Weights of a small mixture-of-experts language model, trained from scratch on English Wikipedia: 24 experts in each of 8 layers.
Below are experts of layer 5 (counted from 0) of a mixture-of-experts language model. Rows are named router (the router's row for the expert), up (a neuron's input weights, with its number) and show model dimensions 56-111. Each number is 128 + 24 x the weight over its row's rms, rounded and kept within 0 to 255. Numbers have three digits each.
After each expert's rows: "comes after" lists some tokens at least twice as common just before its tokens as in all text. This comes from a sample of Wikipedia text that the model never trained on. Tokens count by the router's weight.

# expert 16
router:102143120105145197137116121131136127176175118086112114130155116147175155103136184145136109137132139126123101131131059153135118122116135107142115124147168109102121094111
up14:133120130157158211130095131121150137133090118147114116116142139119102140127152156117105111095147110149103164110101103123135160142152090157129171113112146141078155120120
up15:148106127134113109141102139124119116114173146101142123096117115147115133153107124141131093128138153127108107152096136098173112146136136108160171080160162105149132168099
up16:134157108108118111145092110142100098129156143102140126132091120089118129126180102160104139136100135110134132137125101118134150112130167111109127164145149110113189109148
up17:104146147115099131121129151145102119098087114113121106101153110159101109096089146126075145154108106154107126128116130159132127104153111147176118158135100066079137173132
up18:141112099083129094161081136176118188099136130149111105120114127131151147095134172117089147120125075127116106155121150114147119125157080094115087172172148136109143111098
up19:112151140120141123112119157113117131097154149125126118110128115137090118088136113187142158139119107134176108164098111121142087087101139132140076135104113131109107152105
up20:123142135156149155152160164160126073109178149076152131170159096153099121192142090107142136111093148134141085157140151089116158127154115132129144141104113140149157093116
up21:113146138124121084116130135149119162121159129090157135113150143074152105158162127132143172077114149109124115150153095097167097137118131102123107090120123113134129130099
up22:130126117116123096140132147113123106099149164154186145115117162117112122111109110144130120111128140155159133130130113124146113118109136073123102135120121116135107122140
up23:106182124162116096132137113084128098120151112115129129157120156140120116145153121095142165109157137096099123131144105103114079144127114134120140146132120107141119105102
up24:126113095149149136111163114105183127141123172111152101121132161135136095154113124135143090113150144110158142151127118100092108130145141131113105136071157087163129112155
up25:116095158167130138178108138121120147122108123159118081107123131118199151111115159106148127091164140127151117112122095135124124081134100127143147107113106168120152130134
up26:126089147088093111168154105117152102090113153116174123114151098144121151151148104158129129145120130082141145152111093157159128162134120122123122153131119168075079097125
up27:110160136110105146121109156120176135115134140082103169099120147166120130123088153114106111099167153128103135102174145098096105097161148109136103114089118158116131180077
up28:060111146078138100096116136124154115129149137173125137129117125125111140161107019115152109111142124165131121106112164109148107140128148144125158114162130147148138128088
up29:155136117165105160159162118124133124149172082127134151147136142126107127122166124101115142164144111114154117123126096118134130110113123107124146110132090133122115134149
up30:121120113105132136098153130154126089135153104129113107128161129148190150093114136096123183144136111134142109080118141132151115118099123121113153157131161097126123112077
up31:128165137132114112126144104131165157150157133103094090155178135108185179110088166108083118153164137141144142088136087117179164174163114116119111141126114100148138120108
up32:130128130161104095133115090112137098138130146107121128102090120139114123086134159131134103135126138115161102118106185107127124103110118089194110132107130126116122099120
up33:163145094155156124183155137112149113133114101127177145171120110085125120117135104114141137141146106131131158172088146099097131118142117089122100124145158085145107160155
up34:142180118127130165114140112126163143140182155137120138137120165150085115105138152074076101097116166119150113137115126151107113151112138119144150109153140059123097103161
up35:121136124091170125091134101120114133174158111158104105136105146157104125135103126188142193105120139113158120117129125119131148147105108128144074156110151131116140116132
up36:109130108128120150112112140124116116097071138119150120122140093127152143112177100110109155132172128164148127135148093111121169101153114099104110137155096130061160125149
up37:127136126163132152135173142156104134102093096161094124149097123139130124150138131093117131148114172100155149138147127132115128139105076167113154121147165136102107184105
up38:119117171143149145159129126128101096116153121108168122097125147146109154126125126062117101123185144128104131163076065151112070071125094112132118126097101145141184178116
up39:151088092142118120147202107073157123143095127072143103114159082135144128108121104112159131149148133139149111155078114171081144094125082151161109120110123107094165099155
up40:163143149094131138107130142165158142088141125103110131130175081135134165116147084102134131155159147121131143120131129139160136130138132061113118117145112099155102123131
up41:125135128097148107123121160122145156130143095150112097129186160139161128097144125139107131138080128106039117158124133122127123114135108146130107162209100112135115112121
up42:105103104108133143118156137145145109179116121154136127150125126117135128164102146092136126158127142127111095144171154140164116137086142124129112129129156131112112121163
up43:138101115119156159096130119141111149111121099113113115083127170127169122115114125102124121113112077090153120086158091084166169120128142180157093149127114123106171179113
up44:147123125124166153120126128143095117126146051109091161148150152105140123133172120166144160151158145079128154128159142131123140152098102135163098115159108117118106115116
comes after: " ", "ro", " an", "al", " st", "g"

# expert 8
router:136144137132134155113175145081130130164092142103125131151108141110126111116119177174114086112133118126105148135129117071122141136121110127100105123125145131155160143144
up14:163110139100116155118105136112171139158181116122101071108125097152154161129124121149089173119145106110115148104142133130108155140153123091135099141135099126135142132123
up15:148114112106131127128134086116139108154138096115149104099135127121148111105121144166131132066133106085124104118166109100100101136167107094124119137181091125108149121137
up16:129099130130092184130045161078117099170181095116128143092129180123134159128142148071116100117111143122162133116151140141113135170123073120089106166095129131109151132134
up17:181078129121148127154092124131103139119148190109115113115134114130108110165137150129110128115162130110099142113102102086119106121141155166108137148134150186142145107153
up18:134141094119119132136052142154162103129147092113168128190148136148148117142142198121077128153123106130115146132115172121140121140093149141108107131141120116132129147126
up19:141127116096106094103112107151160137156122095086150129146125169119199162138064167151133125106141170176127137113126170137100146120119161138177116135155147062122150152100
up20:135127167122112142198127178112142159103134141130125124142114130130150104157116115119129147124117144137071187146073122096086130113126129112168109104152137132144115164156
up21:130133118125124066117117161114138106152110147122144142143123109130139124142124156160166120105146139108084110122104129131125123172133080163113141128154150122124120104134
up22:095128120147119133100123128137128082144103106124139128161129102156093130146147116123156140111123129104125128164067075135142178138102118166149151123056123101157129187176
up23:138106127118156135111154103141163126102110095095117159121175091153130124149127137138087141095120148125115118084107127189127094108152100171123094149126144132126076133104
up24:125129120137084091147107124142162145158120144144112095127117142085127144102111130137126127177115137118151109110100156122133141125117132092176125168155153127112126085138
up25:056140118128133121109147102094124138119150128152114149161148118139128150137146140104075113136122105132129116136115149131096124100103108088146131187121122124097131119145
up26:138128135117132133156133209114126113160133132085107116100126128095117153159138148145116125097119141121151123107151138136146140097124070181117083135125133125134113110167
up27:136106121156088144121138173186153128133118114152108150165124081144161102132113109092130117140132137099099096097082173113100114144117171148131124142108070127143134141144
up28:089110092124099147166104131172132114104131127119132131126121137176117119147126101139098162140130132079092149153135121121119069091104097155117125129141099108140192123181
up29:100130112130162108099097132114154130124122112141137134119105159152130155124160122118094140134166107111138124080143169138179111149140124159142156086118140124129123156148
up30:120106125137144110106084137117146116083126103102146134121167138143101154089098096157177135103110105175112136152155108147133131173133124151128152161097155135120152131167
up31:107115130143082144074132124086099097127137098171137141161163127142157153129135092106108139137134140134156086160079170164146095149112140116138087160136164108151174116159
up32:136120095124128109203146122115136114074123119117147064110135113119140128127093114124151162141159179186129120088122074097107113103090123089120122123102143158149138159106
up33:123139111130110107117127122131161147114132139149149117115091143141135155206123121120118124182184120103154133110135096123118139098148145135124095124131156083121136101101
up34:169185181127143126103167127125151122123117129111136137112116103150098101103123133144175096114120147160126114150064115150087108153122086121145186169110101114112109139170
up35:164088125154124158158139126159118118174098125151118119087138115102138166143127138147111133132134139094142144136165142105138106090128134113109085102116154103102138145145
up36:126125146140091125096159119143156127093113110118113152106111130135123137117167094125132149137150101164155163100133107118147100124149143149116118138124126109134122149130
up37:098121147161107112114123118116123160126123153135131125094133178099123119121131136130093098093116125144126146144121172118110130128156114172156120136145179159141156123110
up38:098118090122195142116135084089143079139118090155158150144155131123077109077136149128131111120124181121105110085114111101140113129126101123146117143149122123144090152140
up39:141156138098120142088158085116118135148124131133122157097167129128130161157154140144133155126155083139100097112138125122127171073101148161163105125095077088109120144134
up40:121146105096095150111120135149132135119122109114148177128136160120129085090087135110119179150139152149145135107133128128169111115143150151109105118115128183115107122165
up41:131119100154144074141155095145073141165140115116132144142086122124119108149070072129131074104119153093144093147122118133111136110113116102106136128135129136141141135125
up42:114127126128101117135105127174123108141147117094122101096107099106182108122093138112142078136108151109130119164153134110157138090142141144100082129136160128113115130144
up43:088098117129098156160113168182178123165118096152133146152120155138134130135127050140163112172131123131108102138093116108110143142113119119105168115144101157145123145116
up44:139161125122107126162143136104110110162081091151152129130128127169129121143173109118127113149133150127085118094118110141131118139113105150135105100122086118220094101145
comes after: " (", "\n", " \"", "-", "S", "I"

# expert 14
router:135149151153146125058166117115116170096101154106107117130123097120149126121117170143127166125129104080100181130140136133147123154122134110130094137105100157073099134104
up14:124142146140120109128076143114104149175155115097123124120133117132103106087122100088119151099088136136136117131124148133167098123117136125145128152154126119181095129157
up15:113124133110115138122091111089163103148177145101127160139147128097085157132127147091123151137082110138093151118113160145171140139166085102103136140154133101092116095121
up16:071132145157138150122114136140172103139118122118079114115139179108121173147087176090140115126136131144081100165133091094117161099128104106133133167132143130127109109079
up17:155163146126124142129174123168107098123092141184129151129111076102109093125131081049129135104114131105102088119118145094099125141145107166179142121126129128119095095123
up18:116164149140203119103139121159150124156159080144109095165145123120124101096087138115140148183152108146063088136133058131130140126146136122124146123115143169128121115122
up19:104088124164121157124159129135142164090139118100107090130197113128145101131122138141154115131146138116153178140087176115145110122129107154144143134082157105125088168146
up20:098131103139152132121101123141129170140136072133078141170116165119119158065142157141131114110165073159117107106103155114156157127156136156126103159094116100130134123118
up21:129129135133098144099125135103095101075137134133118147128111152180100104167133122146112096128135135100130093090116114127157155137142097147105131152183121134117129116166
up22:109167101144123129160118140141111141138163126112142149142147101146139132158146128101101145121137138095142143117162184123119144141114135150125136155097094146131095110125
up23:077099154131143098141102182141130144069139104125152121126147148118150093130137108166096124127054130126146169136161142099146109104129127153171125170139132108119133161089
up24:130145146111146138162143169102142127105160098123139139128094153101092089094101125106110105130117148129146156158150118126148109177098118157130147123141146159115134105118
up25:134096144097182120112089147097127105128134118179097118120088190125117122134103145097127169117133104127135101136125126110098171155056136131152129121152129147132115120125
up26:115153113113154106137144095102130131156089137096089148119143143136086072098116145102141140141178129147092103126155127126102154139102080112104152084129120135161103138140
up27:124101090124133100128146095150107158113073132085122153116125138102133122098099142114171142111126092090115176140131130143115153133147116119112087137106101135130161126180
up28:167159122110156136059121133094096098132138107101173134092109134126150113101118123092154112094131131088144087116145137121144192091124140099135133180125158144132132134109
up29:138140151137159170132114157083145108140101144122117112096110158111087124131095133117121109157172149152131149130094122145139109126128138117119113109121180119119164134110
up30:105163118097081116102123150151121113141101151083076104123111110123115172159136117092158155115126132114123074060144161133068118111100134113139118106134105134125087088128
up31:129123147102133137070110109142142158126132088111136165134096124144145103160133130103150135088117123111121130109112106133135156111137163133123120130172124096151118157101
up32:098165147134123123138133150106113107099098101119155125124122126111163129164159112106162192088116113109138114073125170145103164139136163151123087132142114136136124099149
up33:156102117102128130160136186156120083130148127127115136139148153157081146129093168103139117153123149133152128118083135122128107108173124091148159098083126145113162142103
up34:130081124143096100147125141154149171091119122104119124075133132111167135090130125127156146131124096100127123150156165169120177136147102154102142133106086144092111156131
up35:098087133113099105129144103164095134142164159117168113114151112125140121135170164138132145127142121122122148145142141137110155086161127178102060103098096122119084122157
up36:134129119178120083120064124109139177139111132125144147111115108143138082136158158151148127171145124162089124131129118165097128139141142160096129103127129142143132136158
up37:139128069154066104128112142155166144168128157094106152134140136154133119117108148109164121146140124146136117133111142144110129106136126115089129160098163125096059126143
up38:120163136089147098126150110117099096143082104128113144170132104122111140124121166099140147114121134087091140098174106085115166126143126168114124144142129103128159113132
up39:099182126130105142127107110115044127117114156124159123119112068122082138116123149128110153172128145119062109129135130109101104109130154111105111124146116149152124124102
up40:149161105142151102135164139145149105094107125144124128105152093115140160159119101129122125153164150126153149132152152147080144095165139187136140105153162191105147106117
up41:134173141150099115130134159101107112130129114148132122122125103099140129084132122088112123116131146130111111115194119121135120087106129147115102124153107115142144117126
up42:159139130102136154114080193162090103132128119123144126115150126126157168112189111112100119092132084142170156114157127124063160110138166157100127108133143156117143129094
up43:095150168151145157125123115116078080169161138084143127093133125141137133119107151139160125109145160148088067143151106113114145134122158124125093151121101125114116117105
up44:126155130134110152133101123124110133104101102115122148110114120139120130113145115164172123128135137132147119108115096143120123096134100126114107102112126161084150136139
comes after: "\n", " |", ")", "|", " 0", " 1"

# expert 10
router:154142134118108114108112126082116105142120161106111142127155131154112113125148124128116146147147143166161144175101152137115131106098131112094119106128153153111144101105
up14:144113112169136178097143132124071140174104107106111133124153120199130139128113150132118133182056101149168129159137140122129123128116138151158153165123142107109176102085
up15:159099158137101083097118155104123131125115139160158104089093146132123110129139163135116166154114110125121123105147131162134166139110106120164121136173160101095102121108
up16:158125158131114089072142110132130128131167127120138141124125153092160144130102137118154149094067119171119125091148132124133104117165155112171115129157147114154140111106
up17:090148068109107147107115100117149112121112168120119104138122103162143105184167082136158111120131133099130144153155138137105140111165106160134136125154123144131111172128
up18:129119131168164093128090154102179150153130127168121085130158130142097128113143096136126141137154143137127109128104135111138137111128083128144147182115116161132159120122
up19:123139125143106145113132160105117077132128113128132169094123094140086139154159130126133161146146110147160107109144080153107153111099183112141163094077137128097120077146
up20:140104121087110120091155086145152147086173163107130116134120101147127101167095101100176115176154122092113148106151165122139119149127150118122151144123108114142076099114
up21:108141155103118111148133136142123100124110123189096141135138053161144126131119127113110120134098122141081117154171149164130126147092171124096093124142127099116127095149
up22:133142133133081101139155114118125146085143135140127128096120158114100160128096131114107126176133116149161126145139118182173080153153149119111115182147128099099151098104
up23:114146121111136145143124107109114140079153060123088115092158124149129130135127141132148170148146141151075151114127117136135128138122114096155133085135162116111098136102
up24:107137143116085127178143160125118150074130146111140140139095098119118119103109093062123128125111145136111126158150091139142129160154174156109116113133144132096117128064
up25:136083142086108154114096119126082116098111152137141120096146110088122165134186098139118137158102058108119131149136111132148120145124145162102106166115129133123145135138
up26:108114155134087124098161134148132174144113150116161129107142078162167144106146108117132133096138111137113143150083116111059116140124108101144172135137094113150138150169
up27:094114131116139128121137143122161118151125144064140148143135137131113081125130101111128104123114123126159109113122098110135162152124139145132156101119120165177136101125
up28:144126097072139127129121103189116118148123146090148115126147157120120162139121162150116142139125107115108148117129157084095114077124139127092142101151086104096128150106
up29:156148130091141143105146148101152126112154162149142128149101161071159124125135142127148166103136135092157146092119141102128116121113086139134134145101129160142100141136
up30:159078138097148129140116154098138135142118108142124153144103126121091116129083071131109139145114147108081106160110116134152153146151120129123160124125200108133137117110
up31:168131102139105148144102148135103108195114151120131142116192110136138132142120135132174082113123177134140085167136140091137091125086130110117135110126139098138146164115
up32:116121149126118093136126132149134131099129140158127156092129128107128151120180142116106140077145104120128154149138144131088141175113119113194114128094135115100128129145
up33:140142115101144123098128134110131144094106135139108127121143147148102095132168109126113120101141124128119158126130140122117135129162131109101132118116119210108101121129
up34:103159134123094135129128158135102132112129111070108143158114115127129115120102136121117138163110128146065138133126112104113124145145166159165142102171099145104085080125
up35:142093140085111068126099118089136164088107112101094121112141120103129160129123105155091155111131127091139090149103137082095115131143096138187141134130156116105167102122
up36:172111121074114152181167135122129131114112152160112154113126100118114090126128137107116182135129151120164142144137127142154152130117141108148123120149157125103143156105
up37:083149139131136143113128156144133138181120162128141160153156129155106165131113165116126155181080146138154121169134143146130152111078117112117125132165087139125077074120
up38:117188137127144089132122144148176149172157133107098098128151149145099145142139105144155137124108132111098092156143106103139172108141126121101124109134157098122099112127
up39:151156106093114114097130150131096129080137145094127141129145159110144103112154130169096112122092113155081100086165135130110115145139148165123095164131117108100138119141
up40:119099120138086148174148125116168170123143097119168126121127138120116112131108093095132125136144126151127155117113115130154093152120160153128155164121113149111168117107
up41:135114089100080090104136100119111081102143138105126132126131130154124147099138143159145112122120143174138152127160121083107125098136120145079128169124155121082112173115
up42:147146145124096133161121113127144094116113138093115107143151145135099118156149145155136131087101120112120114113142123132122124111158130162109136113133122125046122069093
up43:128146109124127141119111152116122117108137129173124130097193172132134134110127108120125126173132171073137116137131134114147100085124081091105098134171134148154098137133
up44:123118126117145100127119139197114164116090144097095153111122146157134153116129114099154119109139123196106175100135121095090102137148115091122161170134128113094135166157
comes after: "\n", "-", ":", " (", " /", "•"

# expert 4
router:096094130140111117087116139163136101142127157133141100153171124143114114105141135147119118136078124119100116129102147171158169114130143151154185131129084154144114112124
up14:166119105126164128119083145157123160145130150086120156115141132165149126104150138118121142125158124136143118106083170110095113119078127108127130106129174146125178129140
up15:106122158084150150139144156165099118125171146116162115113150085083139135109158139118121130121082150129135102135106115142108160147140123115112115107100124147123119127123
up16:163143104113130167108126127101142106117165106155129120165105138109098132133132160136103092150170128112149088128130161146151098130134137121148117149111121149108150127149
up17:147099090157137141125100139147107154116154130129160125157107118154131102106125139127138136138097147141156157124119095110141164100108143097153111113187098113110111124148
up18:111133091083113121149115158113124126170112158146131128185121082094082157114124108161116147125104117108114132142129104152125091128112102115169135146164121154122118087086
up19:120162132148117154151158119160130149125152093043128143115146125164145164102144124109129144116112130098082154118097147132171136067094097136102115116122143178143142135098
up20:097189103136098135102157131110157108149149123118131138129135163126094093146126082114105155082141069133102124110111141084121132119142101114142159143137123120184083102112
up21:132132138127131144089154094115152140118103134136099093101118099154155147101166109161171127126118142086147139122069103142176125109152132205146136100126161125150154145108
up22:092137112124141079103098145148146119154162087117139150181152147147097140127132137133115143126122144152110127131111113139137132073111091130107131126099134107117164138139
up23:119160059154154130127078122107132112163122084118125099122126067118130120138097164173135170142079105122184137131104157149157131126099148140098124131144107115096147110133
up24:064128146093155130148092159109159150111126138122145099152095149155135092190109129128129135164122092164123124154155122152153156130099114092110163127128142162102139130101
up25:105153142139131111128138112158097103148100144164138169166154124136138132120105121134113124160136145105130129119141092152121111175143092102154139108146139152128097118129
up26:169171112171134117127130106135141138132121121130088146158070121111125127163112105141141098129134156131133134143131132135083122144139134110114106157071129149100117120136
up27:132119163106094115165114128163153161136164134153123130158151113157182163100130124160104144109186153139110115138122143146109103118148135104130123133175127147128118145104
up28:126142108133072093131147143138158158099139144139144084150110101105161121139096156118144132109126149138116109134124133121128102148124139153093157135080141154136109144128
up29:119116127120137134100125183080169083143120198136100137115135126121122117162119131152123104123096122158155155146069165125137104135113123142113194144112119117116130127093
up30:119128126111132092136130163153139116169092133175125122087149095133152136118153120114119161137142126150136173128138157141164128158114120099111130085141102128186094108173
up31:087144124149196142100140113105154078106157113123163126108176129141146100141149080124149078139159139105135117134129149112110108118143138119121175108144146110148115183126
up32:119126097189119116145072148113138088171143154129129089141119129108136146158094116121124144180134105103104121143162099147143086080137170124165127146152104088077134126148
up33:142124082126101126095143128133191112157154150145173120119126118124124145126087122187122112124099131124165121094113139169127105123140146154140097081137119183080154128120
up34:164129131129107105135105130101148118123166146129105112103143115138111160131117150146155161139100138077107104091132100131072130165150115171134131119141161103112145100098
up35:103124079156128094098118084106145109111108136158150119120168122143159128130115141127098130156139093095174087140157122167153120146141120105112148140147156117160125111141
up36:153118099090115151123121105165177094169113121112134141109096151131105130158106133138132160131112073128153169141114078167082102103110075167142116117123120150160120105112
up37:137151128089134131041128133131110087141119167127145157132154134143123167140107112082103119139128159120136103174130113151152158131099125142149128131127090102134120125106
up38:143097093141116110142077129151125129135122125118146112157095151119164123121126081118153119119109178137117170065149151182117191123125165141109135127140139134112130126137
up39:117085123181118161134181142127157096095116126083142131120125136158118089143094128157115135139106137131133157104130161129122118122112147110121112116147151146140121150087
up40:138108158165145172125128098148092085094126129153116112162116105131131090129131130128118138148168145147122140146164140144130190104104126156103123129131163122145134154125
up41:126117139119130112149135181103047094144130140117114095143089090125117110144143076088153086130154149156139108152157150107143127099141136102100152139120095155114118108147
up42:133120137150108142145111153162127109124117168095146156131123154068135135122157182113171140113131153169138118114167156133129116154113137109092135119137095140123144102155
up43:126148134132105124111131107115108139151125109113144137109131160111123110100128117157103114146134132053127144148158110117156118137143135117123149100131070122127150110116
up44:144121127098144080109125121160149178117126106155159113131149125139151105138129135130092177106147140104126140156157102160107122092088157110109144105130148157177140140134
comes after: " in", " to", " the", " of", " on", " for"

# expert 11
router:124130131130134101109146151133155126107117139126127109106137137106098147104122121118113139123133081080170106124131109155139109136126125095115119139124094096152181115135
up14:118095145136100154139127174129092100130131129149146137099126138131161124104136126109132131107130140146128113111102151117151139126116128130100145147093126103099157099131
up15:108135149125125103138128161157180145105155113130125195153121132093126118095138126090113121158144126117106152140118194112134105135119160176158107134098154148150137146127
up16:147098112097170124149155133125108132142108159153134132145105096165159123127104119117142094098075135104135119164168113145119121122114132123182130120147144107122170126142
up17:159101111119122137103121155196112153100078105112128091126120114123102083142127097103112128123107098115094137146098137098134149126123173123133071145168153095126138116134
up18:086192125184080111113138109155121103154118115106115139156135176163131154117112123142110113113139102112109132150121107145084171146115118147161127170134105099100148123112
up19:112085132144121139105116133167127119114134142172112141135143125131089098131134132108122096164112141102111140124117140149103173129114124158161149120095090128139130137120
up20:086093077116177132143129130100110128078118109162072122140074131163153081141134157130128131168097162158133103129120158102113148121103131135154134133165112102132170132138
up21:146096147133139101136115165136135146113140135118144159118120104101151188131157148146164117140125124118168139118121067109144111154113166162184128136139088114168128160139
up22:113095131161119149105140119083134105140177141114156094121139130087160115158140148112110078166184166118109147126155116111129149122141153140161122119110075150139137124194
up23:126123110145140148117132114134123138110150135148110087120135123098140137147107136137140113113115136119113120128134141127177094120098119128132118166172161105137120101134
up24:082107144117143109113142135114120140105153128138119096102128095168099111098161134129129124148162108102163120123124109118070103047130119137120144175161125156122177072105
up25:123147132138114142100077131083103088162114188124146157114159136090126166115151134083110127118141151097141137132123143153144161107127134101123103149133091134104141136142
up26:140154120148108154101119092102142116142092139146113096103121106125151087107108161070157122099136136088143124140115120125169113150118094117173139165110130120112130102122
up27:154121109104146062130102121132176120115112133123126098113111133136146160162131168112155118124133150157094090097113114136127101140120131139108118133146119123134104147156
up28:121129095176159057148140174151154132097148173140147126127135132111120120167115175131090078126129168141152121138098136158118087116099147142126175139150120148122131135125
up29:092128167113122132134054167104130142138148129131121138140120090112132202119123099156144161126131125126165112146086078096121206117114141101121149113113147134119163131124
up30:153157164134116170114112133172125104104171113117107132159129117163149099140135132197132169169111168095104170160139137138110103132128110117127116137140139127106113145105
up31:114080120123157126105101126111126133121132122148127115154144147150155106136122139098171120122145132163162136067117152140161122089185133111125109134149135103131142150116
up32:128113119111138112123141104110125142116118149170130161153169124118144125123114115139118127151124144123153114095133124150126064135123131159094094124153120146103138134114
up33:077143112098091148098172119135148138118111133161116147107140147148138120099144147148141157177156147115098108118121093139152143111143113165144126177118148130149144112117
up34:126199116085145150181114128093087158111108104146126096149116150093131139153130128110083139101134131174186149129097121102141137142138110107144097119098137115158118124110
up35:135146111112093094132133126159123136145141125090122143132125099103145134122066110096105168093149091168173124145149190093123111109137098153127084175119146139106127131158
up36:147117108154123104150123072168109150156183118116164131158095115167144135164107151110170147109076138133161122143141150107143131107101166112128149140136132117129124107120
up37:135139124107150088126147141074108161153146093152096108103117166096082172156100148081118119092139136110110137110135153137136082137179169096156120142110170153132160144145
up38:152116106131127113158165156104178115136104130101111143140140137119127141133135126138112119148086150068111077107143123127091100128115142175101161148144130105152141163151
up39:157141068134117115130124170129102154140154128083099110131122136125122181137130101103167115128166099131155111098115103154115142167114089119116099105175110129187129101179
up40:139123132123145136129092173152079121096147134132147148111118142166134127097146125105123123150136125133135100135123104142082154140157144072145153117143116096121096122147
up41:129117173129118163144136144094176123100140131141102151146150091144169176109107143133140107156161169104081152110176128139111144133115100105137123111113052097133149109112
up42:094149108151113115146075172156125128131124098116151097153116136129130125151175136144094115133161164132143142179072100128082193110132125116124163110112083113106137151171
up43:118147120123171143133111075099114146137148091120136153114120129114165112149124147132159131079163162176130112128145112173155099146153140151151150152151080132134117124115
up44:095147066115133096122124174160107121112118136133110141146132113163123140127123116113175166137120152152176110109126090123154131113145132123125109109125143130142133135135
comes after: " of", "ed", " in", " to", ",", "."

# expert 5
router:108116151117134141122118120119145116069118118138086176086155127073130146155187116107139145105140095142133128179129121170134151146132118109102135134127163098114135120127
up14:131155133167102095108167125125155083119151115088173075109107152134116145130128080136144158095089137154127113117139141136143114136114151138147160164105151110132115117157
up15:123168135131110117120095136162090111124113142136111144144115133120145144083054132105121118096102139125111137106138112114125097139156107138125113136081176165131114132136
up16:142164123107136104155152198126077098165116090107143127116161126189121099120153106177076126148121143120116124171129130137138173140093149116148135096093148128144145145144
up17:107103098114122119129138122081147152117125148151124125154142136141149089145163115125131082152093131134128141108115149137087116150061135081160120119070147100148154081119
up18:118131149102132097125171134143140152098155097105085123151151138143109176131097134120138129102124166148149136129088119118146126157166135127118152096105111104139139131069
up19:114064121113121151177114090122150138160114080150149150135144105097161120144148107133145070105134086122183162103116135150141089125167117180156078152136080138114139130131
up20:122140132100136144138140130129135102150154138125096095162099119124139084152127094099108133135137150151110149133154094124155145155123139117127091135077163141117157153156
up21:126164134139154097173110109119122125097170084116146106127095149146142102122148110105124115150128143149111127153106095125080107146145096111104156116085102144140148145117
up22:133110109097175096101152113132127096139113142115122131139104092177106146147136114152104147141137124115165157120109134160120134137128106150084161104143105079101168120130
up23:107166094105155144161106084152127142111124127183102157158082077123132146149147143098106093139173141112133103103124127112131129142153143105161164113118102106135102121123
up24:110127118138140110135131163168093115108090130121163176150111108146136130082142139164123103089176140102155111143148143159093171150134127093123126088121145164147077147118
up25:129178142133157130135142127098125119093160117168093073126142165121100145103104199128161169135075143142151086077190114087121112066141096170094093118191092127148109124148
up26:114120133162122100139124161086164122134139091115144110108135111102125155148136128148169096089155137094134122121107084161135183131134094136144118135139149155166120162149
up27:084126147131141161113155101120170149120093161064083132137143115145146117130145141115115113123150082099127153077175114106129094130135109143131136156125154097124139092116
up28:094154138116111153138134121129111121130143106158126109152175131114152118094130127127133153152130110136095132123120139125146115126145158121110119163128092108134141118085
up29:087104132094116127150106157126148121112133113124122122166120138157120075075139083130155201134114079111120153152111123143173115153145134160120133154133169129131140140086
up30:113098162153086138108115151162129124076129081102114091137135142124127086116146131116097138169124092163106110169131119156126120173096101145130086132156104121093130124083
up31:133104117173113151127144161157107097145141086133147110118169107147137126134173112096137115116096149117144121117122120150130163089114122092102146116122124122133177129095
up32:135153150114111146104155109156197117138123132132152129102129143116117152132164064135141132113109126124130104145095140122147176131142107126120117126164121135158139126130
up33:173158126136172122138144119124074168094140115175080132146081134163104126099093127153124111119109152147107130157124158141123119147100132121118171156118114117136117101170
up34:088142118153102146092096142082150056173151090140152110128147125135144130121120138121158119124131124140138176109154166119151123078107127129131128139126113108139123150108
up35:116125095125096136136134103108116111135133144138112138110129133096118121080145125101134156129146183103144185102132138112146085085139122172160132149103122135140128095124
up36:119122120105121097097110128095156160115128122155107146126137097115164098103102066099167144152096105135144135155086134114149135129131113133132134142102164134196104158117
up37:162118158127109087113123141098088106160161084105142092130110105120091132130148131116120135086130140108148163136137157090151186170125124139161163154157133143153119087129
up38:120116172121119149092106168092150100129141117140102103170120138113166115134168131099150097102118118148101126137097124110101164107134149130183164122149143129103197115138
up39:129139107090131138121127150108108115130140137159140196111140135122110120113142124144144100134121104165141126105116122134095152106164098094108107143119088168123096147123
up40:145112149097121131109122154149128152107135099130180151085154178149125134161130143102118124124133153150135119137125091154112149113103120120172127128130124131129150124158
up41:119071148138136097150106147118157146152180114171153120101160140151126177157193128144154145162127145143140106145117115106156143130156146119122116117121100161127165127108
up42:181190116129161115155147134095117134124108139099163145116077121092100134089102157106155122138144155126063150145126164140157130147089141143113132174122140121110138106090
up43:116133119107114129170146145117158109166161128111117143092118137181119156124119140147100163107115147108089115121090099138147143150135147195116104146136103083116137139114
up44:130141102076101150110123092127116099119169156120136123112178124139120162141149123172104087172089130141130134081144147130100109119151135112112186164098131140161139108087
comes after: ",", "s", "ed", "ing", "es", " it"